Experts of a small language model: 35.3M parameters, 64 SwiGLU neurons an expert.
Below are experts of layer 4 (counted from 0) of a mixture-of-experts language model. Rows are named router (the router's row for the expert), gate (a neuron's input weights, with its number), up (a neuron's input weights, with its number), down (a neuron's output weights, with its number) and show model dimensions 0-255. Each number is 128 + 24 x the weight over its row's rms, rounded and kept within 0 to 255. Numbers have three digits each.
Before each expert's rows: a language model's description of what the expert responds to. This comes from a sample of Wikipedia text that the model never trained on.

# expert 4
Description: Coordinate digits, infobox lines. Digits inside map coordinates, ISBNs and table numbers, plus line breaks and field-name starts in infobox lists, such as 39°52′48″, Website.
router:140131112138137095152156101166137147140132093093129097166149130101111113165121156158107122131135130139119141118149153129128112133094138113146149146134139120149128126110115102129095132101154153119090140087145148127132097107145118145162119160137139151108118103134093181136131159138139119144114114081142108166131070112163070147129069118140116133109089144096116162096145130117101169135106137136151129141123132132160113141100083121133154154107146145175116062112165100110156145138113104114126170094173101111133147133099113118136154147103151079119109141161117085161069098147109121099151125145161104142157159157114127148089081154091134157089159167120185103097153125113081142113149137111134106121172109149145096112126098157138138114162101128118128131106125144114108155097128130
gate0:090156134147153143133106065151152109120123153133138135115107079122135142095120114100135155105118134139111141153132137149135117173141117127127098114173112123127126152164167137129071146094118140123107083103144116172089070147130150125156136127120126161114104111073158153137089130142147108096096122129161119127102166136123133186099101124114132113133130114145151125143105105173146145114172133161170109112108097093139178127185138150122113124148164142140118086120155102158110127117121091159080129107156125128169123116100094172129124137132116163120103111127109103114162150116119131112112119182133145110138111163104141126158156097147123127138148145109130098138117156085126141153100125132104188121084118108114124104182100142119145130133121146147149170136161107125082094116109088
up0:094126160121145119131096102164100137074141178120149109145089101120134142114158081112128153126126157155117166135158130161136124163142151101138124100147159133142126113173135100149062150116120141171129111123119160117084099172154142164120128148137100122122074122138154129148085127134151114119104162137123104119137164107116149132137063138112125100154135133096113151135098084134142141147125122158143095127129109140153133120129149173148115169123114086114136097142149115106089116127116084138072128082173150160149115103123153107137129121111189132093145132124132149165163176147126100134153121145134139110104121136107106094120134131146111156138170134148151129133142147093135134125091112144127151082094116134141134138165124093124088131083107178144112117131105111122072090167137129
down0:130114100147155120115155140150125126114135084124088152126132155149149150102107110140112143109113146156145154135140182159115098142105119088149134128136123120157169144156137104134116140139070136150103135146112152152129087157111111085207132123097102142126086136128174161118119134133171134137101120157162093170133133124095149152082121142143136133096156150152106174100078140100120140133116143158171149125149126121118134154155104141149116133114131086151076143146141097111130183140164135112093130128155143121175143128091109120085112161165104151135142125151090080159113152108092137125120106150110117145097123126111122136107150149105114138112134145069127103141133108118122194089103102121096116125114146094118137146147109152143102128149151181145146089092138093128104124142114146

# expert 45
Description: Table cell separators. Pipe separators between cells in wiki tables of election results, scores and statistics, plus the articles a and an and semicolons in lists.
router:140099124147129127123112120125129119157153075105071074105124100155145143129130157135129112159119121115111143117131126103150130118135160094106157153103136161124108150099135116171120101170136126175110123155102110100131139123082099140115142115109090139134144135090146168115123128137112158103158162146133140125142128102111089122179122124135139146155150176171117112155085109157156121168136119101128140148125144147099150137136135152083054124173145165147117141074127141170112156122122132136111149102094152149122118089155139118076110108080141116096119112136154102114129112123152094150129126109121124168138154109104084107143120121114130120158117161097103121143119161102120136097103161091100168110116085111108165112110172162137113124128137131146112119176131162122056101125094118
gate0:156130123092192119172117126160127124131185170101110101150141100140160126135126111071125160163100134174119125124152140119134126133134142157138114142167123099118104173184189158101126137140142134144079142122104140155094088088103121114165128067127115147147111090093131143113122157122130167135119156112158131117086137136129089157105110126151159090107124121207105135121140134217150124090146140151112135124104128120112148096126132159116107092074147114105150107157142132111147110126124154127115157149136105148137108120136079180145114109122132130141132117145110132102134117089117128164087158145093152150137126160097117151145152135106137121115130119068153124117128136147118121142126126145108147136147110097134167127119109136103143159160120148119135159137145115113132125151103118
up0:081126133156137118094135132111192125139125180159171102124126120141158128099117109149122145103089111138090129123111108149115097111140102115132107073119159121127147124095108103131131121122159135164136123127140090099165124136156172119114127180115104120130148149152149131110097125139146113155130122141102125142165144130155134119185086156118144174160105160128107133112048098105090119160126115106143139100143118106117107169174146174158134153143149142105162142131131130105148119089108124148151120122154115138127154166136150105079105125135123132114133115106141132142104089138147145131163130148124120122138140126151164110077133135112114163110156145150122122123132124092131153082109121134109109073079088102126119121201174113134111144082100076102122116137115126116084092108144113
down0:103137097100141142112113143079129132070121141156131122118117168132136142113145122128146095103168155164092142106167134143136145115173119143115145132142108126096097081145090178119146124079113127133097145110113138108123134118152150160152163121143147070130102174105162190140137129153139148120089160129125102162127161135118124134125115112138085146099162120104118143120171138069142127122106179160191108148154161135107120173085134114135092126141172133146130131125136121121101114164148121121164089129075171126120124133095130098119086128143135121124136124093140097146134089096121135120137156120097109084130128102115139138105121169167123132116143127115116107141104140163139147092156109130101131152098149149142102151153112102145125157118147105109155088116126149126115058105151119

# expert 33
Description: Mixed word-start fragments. Word-initial pieces such as Wh-ile at sentence start, ex, ref and n, plus capital letters in codes, N/A, UK and Thai script.
router:074162144143087137151066120162099134150122145149134136093140119131126141124118173148159162095151155092137125127144113136117136118149139158118091128132111158102127127143129128130084112146104091169140177116096140126120115181111145150140104090126116144099111111101155123132087135147107112148094091096190102157122127127147095112131157093135113141149144109111108145156114139194114151128161110146126164129139133115087138099102135150134102079153106115135096135119161124126120151154122120121143095109149175097167142129131117117172122130127116106148141141158116134148147150155102126140166145099118123091109154112127132137136118111154134120129101087143154205084127132150115129125144098134157164137169072101098128118082145139084132160127139071116148154128105122112176107109098136
gate1:137093147125126137101114157166138149108142119104095089124147107111141152115165131135158139159124179125133122147140160092139125133135106141122141129157129124122129113124088112095081134130150139129126133119149139137101111150138139127102123143117121171131125141090172122094184144120089127122111133140086105153107131092130125125179098113165141124163116118162175156135103157126151125117130123121153135124146088091081144127184129159146110130123153134148129085128149129127163083123146092140118153169092107115134118120096073115109170080193128180169073149130109151098090091119133149157121151122101154139141118112152120102131155140147112111124138192141112107129090095107125155147063160146105149105157141139127098110138169110165102119122136134141154131129134124119120183104101154
up1:132111147167155099132128147143140168097103118117112142129185112094126114146162130127110107120095095166137156150157125102178089090108117155096113092137128148135108172090114147114096136102103103154103124122107123128081087115137167124089147160159118135143141135111105122126119149141126128133116106077162137117109143152135136147121084131119082163141110092098142127141073149195104179111140103106109157170138140120111156128098168152124139092116138105140124168130145079142147135163149123127122130113140139130097099166169122136123124136161089110119099120111136142088152082132130146142114133137131147103111151121118129150115113106157129122194129153114136118175134131143152187113154129163119133146139166163082142165127104116148131131156131064117140108114145121147149104151133160
down1:136125135096098183098149194121106130105129124149159141130159151117119122144132138155140141098084128122099097096136168179139117140107133156158135143122085141127139173139105101129091104125149107115107110126108138109108096151124130118182134099098091161103108145108141159129135111084156124110086110129135076152147091164122127197140096147162178091136131088140139128126107149147137149175114130116122149100152134143120140157138154189118116082158112117114040128140146128159118166140147148125108127176129135138151090134129105134127097099147115141129124127121114146125120146135112153112147105134096134110104143134135118141120167088132132112158097120101120140137124131106114166074104139156143131170154144106126127114159122134148136125216156144113118122106129129159144137114125137

# expert 29
Description: Digit 1 and at. Leading digits, especially 1, in dates, scores and tables, plus the inner piece at in words like phosphatase, systematics.
router:183146112100111129154086161141117183145116155133146086153134128086122133092146141174148110134099152105168117132103183086144112124125116130136146136095162140068129171120122112114151076115097105088173129064103133149137087126121106120169106099121137155150130139153150155156106120134121109136174137147112081111091135101084127128114118123114147133112109091160087133108112117118157124081105152142122097119090124110123100100159147130148128138121120118127092165091129127128097147130121112121127117153152121107162141171165169133115102177135119116165112101114120142114118101114160162123111145129115117109160135117140167104134124165130094162162126175101141110131130170139075143110136067122111136149126136135145144153100130143139141148105157139143144124108168112120115102148154117
gate0:120122115110139086125111092116185141121102117123120140113119058147132078139122150114143120133132095175151155128131158153139121114166129157139131120174140099122133114111174120155119097128132131125094125135122104180125109122123117093155134150124102102106090091138133099125170131101144153088117113139119116151092160119118128137102148113124110135072127119149103114161079141122148143147128099090097097069116103134132164173125158133132155200132148097110117108116114116128133126116129095196100149096123136121119144106085082138190098146127142144151120139134134137133107126162122115115106141118143106111151124132116142111169144155104158130093105127110142097166184103089152132165102114142170130167150164103120096103118096128160131123182093132134135129136137089125100117147113119
up0:120076151132075107131122154133105165124160131139163093136170079120124117104161103090102182134082098128157106126113111110106151134138125124138149133143066164127121153151161127165087129084171159155113161112120151075174093132129130124153114137107169122130111126184135107120131139110124099138119181103127154148111125151136156113146125143107183099138156113136137155112133124121113118125111115096151122169174141111151110105081126109132087125146147125161155120192135129114117105110128124160107136137165127109100100116126122107152086096141120109119122116113141096126114123133121130150117090102119129125145119144122162091127119189172126187130142163115116165116128078128153133112109115103177152131102103130129158093131162099118125129115132139081094109129116120101148133132110152
down0:125103131121142110145109132108145117126143110106090114149072124142117138142107179138147118127151127113134138145156132091103100144149144170133182103150143118129139152122141099113145138134177097144156107191120148126173118102144123090133155076088141135111142110167123127128139109144096123179143162092121145126179160092117098175140143179171171126124099124110146113114133155133149158154141103132134162102173114138158103152095081131093113134132145133110113124148141156099128178120116085098152111117137144107138142116094126105128130107148164131114090099134101170118142179157109095127142101136138177092123098125156130111126154144137134126141106096145105136140125121132099120142150105124124124134164160134164154104117166101161131136157157138146098114142067147142090107084130176

# expert 20
Description: Space before numbers. Bare space token just before a number, in table cells after pipes and in prose dates or counts, such as June 2013 or (born 1978).
router:104097167081122113147133129148118120100124127167158143115112109170121168104166113155166142097127175116114148138166108122101125106106100113135149115142101136107118163128130103140092161136102092156124096114118138165122164134158149115144095104131133167127175149095124166087129106108129087109131127152118145076131169109157137132130113134162101124130074089181098092117109154106160116100080120119108138125130128136152156115145115118090155145130166116126114143124178157126176158111113156135119154114133122112103112111101112119117104131125093087114115106167151137108117150153143152158119109142144110104102169096127139122106148131114129133153180073126145119107176126104100151092153137113165133173116133123124139167112084119166134083116152133129121127144125134132167196153111131
gate0:148151156116105090113112119137166137126160135110117132131129126134150104116136136129130158136134152100084103158169159115079130151098128161145166106158109134125155121149162116117127120122090090122113130115068080192132135129158136093122126166122165159127136104146160140127095150157129131117119145127131131135091134145138094174148127158153116113127124177128121142185153092143113118117103153123115103060135162137142151116143170101122138157136160151100124130120071114139128094086111119124117174119110120105138109122128141137128116095101097079182121123115079159114138158136154175152110112166086154066121119145135124142148095140104076153132136145171087110130110149141113169153127158140124120140125101129084134102133139141128156144112120116096160152163143097142108122112117157
up0:078075158136171108089131108113122132088156148118098120114134060140099120115102125100109127129121096141162154168112121109136167086175128100122151151132158135101086119134092152143111147135157127163129132141156116123150106127092154152143118112177132118156116088114103132101118122119147118144114110146119091172105123121107126129149078148090134146130120132126115082110109145101100153160134141109108173158121123104117116117139111123157157106179110086160096131153153085129132112117119115142115080122169171156130151152138141126147141078147136091096145129126100114099150099148115124153099135137152112170165163131144139148127132141158129124114110138109143168122161125099115139138124138133176117099130143059145131137137119151143108147110108153125117077116116161134125077105146197
down0:162110079128085158146115093120115111154112132135111135125122127105115086129149100137141085136116129126150122124105085141114120116156116109128139132144172126181119112160122146102145120051145145119124154101173103134163148142138074143108195151114140155075125106142124133138144111163136146164098137126107149139113117162138123101136152143151140150091112146130159120150098066109137129105119089107103109151113101140104111113122098136108129098122108128133145121132086180173141075118129132088161087114145125140159106135156070159107127165078117135142111108085137131099133156147145133181166130139158148142148136135104128071128113184118138155129151137094115155141118153151147114104115129118100117120123085115128120114143138144160150146108117161119124144127131120166136093093135084

# expert 3
Description: Opening brackets, heading markers. Opening parentheses after names or words, as in (1910) or (age 27), plus == and === section-heading markers and table-cell spaces.
router:161114152136087094083094142164087119138113122080190121102138107081138134109131102121103086135120106128116151118081169146084141085098126125186139114128107114169145110115136122084111119135109098155137079165114139098124130127093151118143149120145154084143153091125170115093131166146111115123118155126115096131101083124108114136111127092131136149157135100143112100128135135123118143119128165096119153119101142109162107136154136118134132143114157109153115153094102137089136120112081105112169103140148139144163155125144145148139171123129118113109143142087182096138099127134125134113134110134100113085152094132142118150122144172091098129130123164165128114153103098114120154129151098109130133140102129114099147118176136114125133127091101115170093078160098134161181116151150160
gate0:107109148100098120135173062132153128127140119086109120114146133087126130121128121108183136126111145135108150134155102097084128130152125085142087101174076150129154112200109119124138114116135105107135147152079135119168099159152121116151129112081114133117115110143107098122120109126128131114106109136083116137122136155086168116106123145067123166130079124116128129122174135134148141126175120139158132091078066104139159099165134112156155123174126139104108129135114132101111118105098130150128134098113136107149124131121095160166071151134120105109124104122071152116183119117143132147094148143141100087173120131105137159151154146138113142125129131107133135137090149141142158191070127093124134129109125134126103126156088109120139122146105127122146126139159106127134143116122108
up0:143140130171102130129102132132127156139098149103158083099111126158138125121113105122144141150120123148083125092121132168172188132117159129141109112151075125117154137180105126131094152139116122097105169157156172116132113159112132152171108139161103120121095089153133127169077135146120133129128131072102093140149145146101152123126120114141115132174123134121122181126138104112117164145110126115151137078116130137127105144153129091159150120164149111169130097141136129116106135130106146137127133104133152097150164113124120169146136132133089079086114117158114145118136161141116102149126099105144132149148138132168143133131142152163124152112092140125156133080185118148122095172075149101121130109099115160136146120090121069119075159141102115112102134076090078135116131108107126
down0:145152124116092187117138109131091077095133106153156143139090102122082147132134135180165148115131132154133105134080166155100086116102162119109124168075107114114106164132092115124121105129095122169135106169134162147156112116125073131116112128144115143137118086124131135123127156128115148114135083122129121164130098113101110163109143173130101153158131115130142113100076057122129138093162183100136144131133123112113110118128135100129130143124144101175113128128098088092109131167155114107184084120124102135154136110132132122120156053111143124107118147120111104109128108127140143099102104114132102096124130108134120108129163137117129158118153142079090162151115111156111109123159077134120131156094109139108086150122132120163118140148143123107110141158110124110100147142132089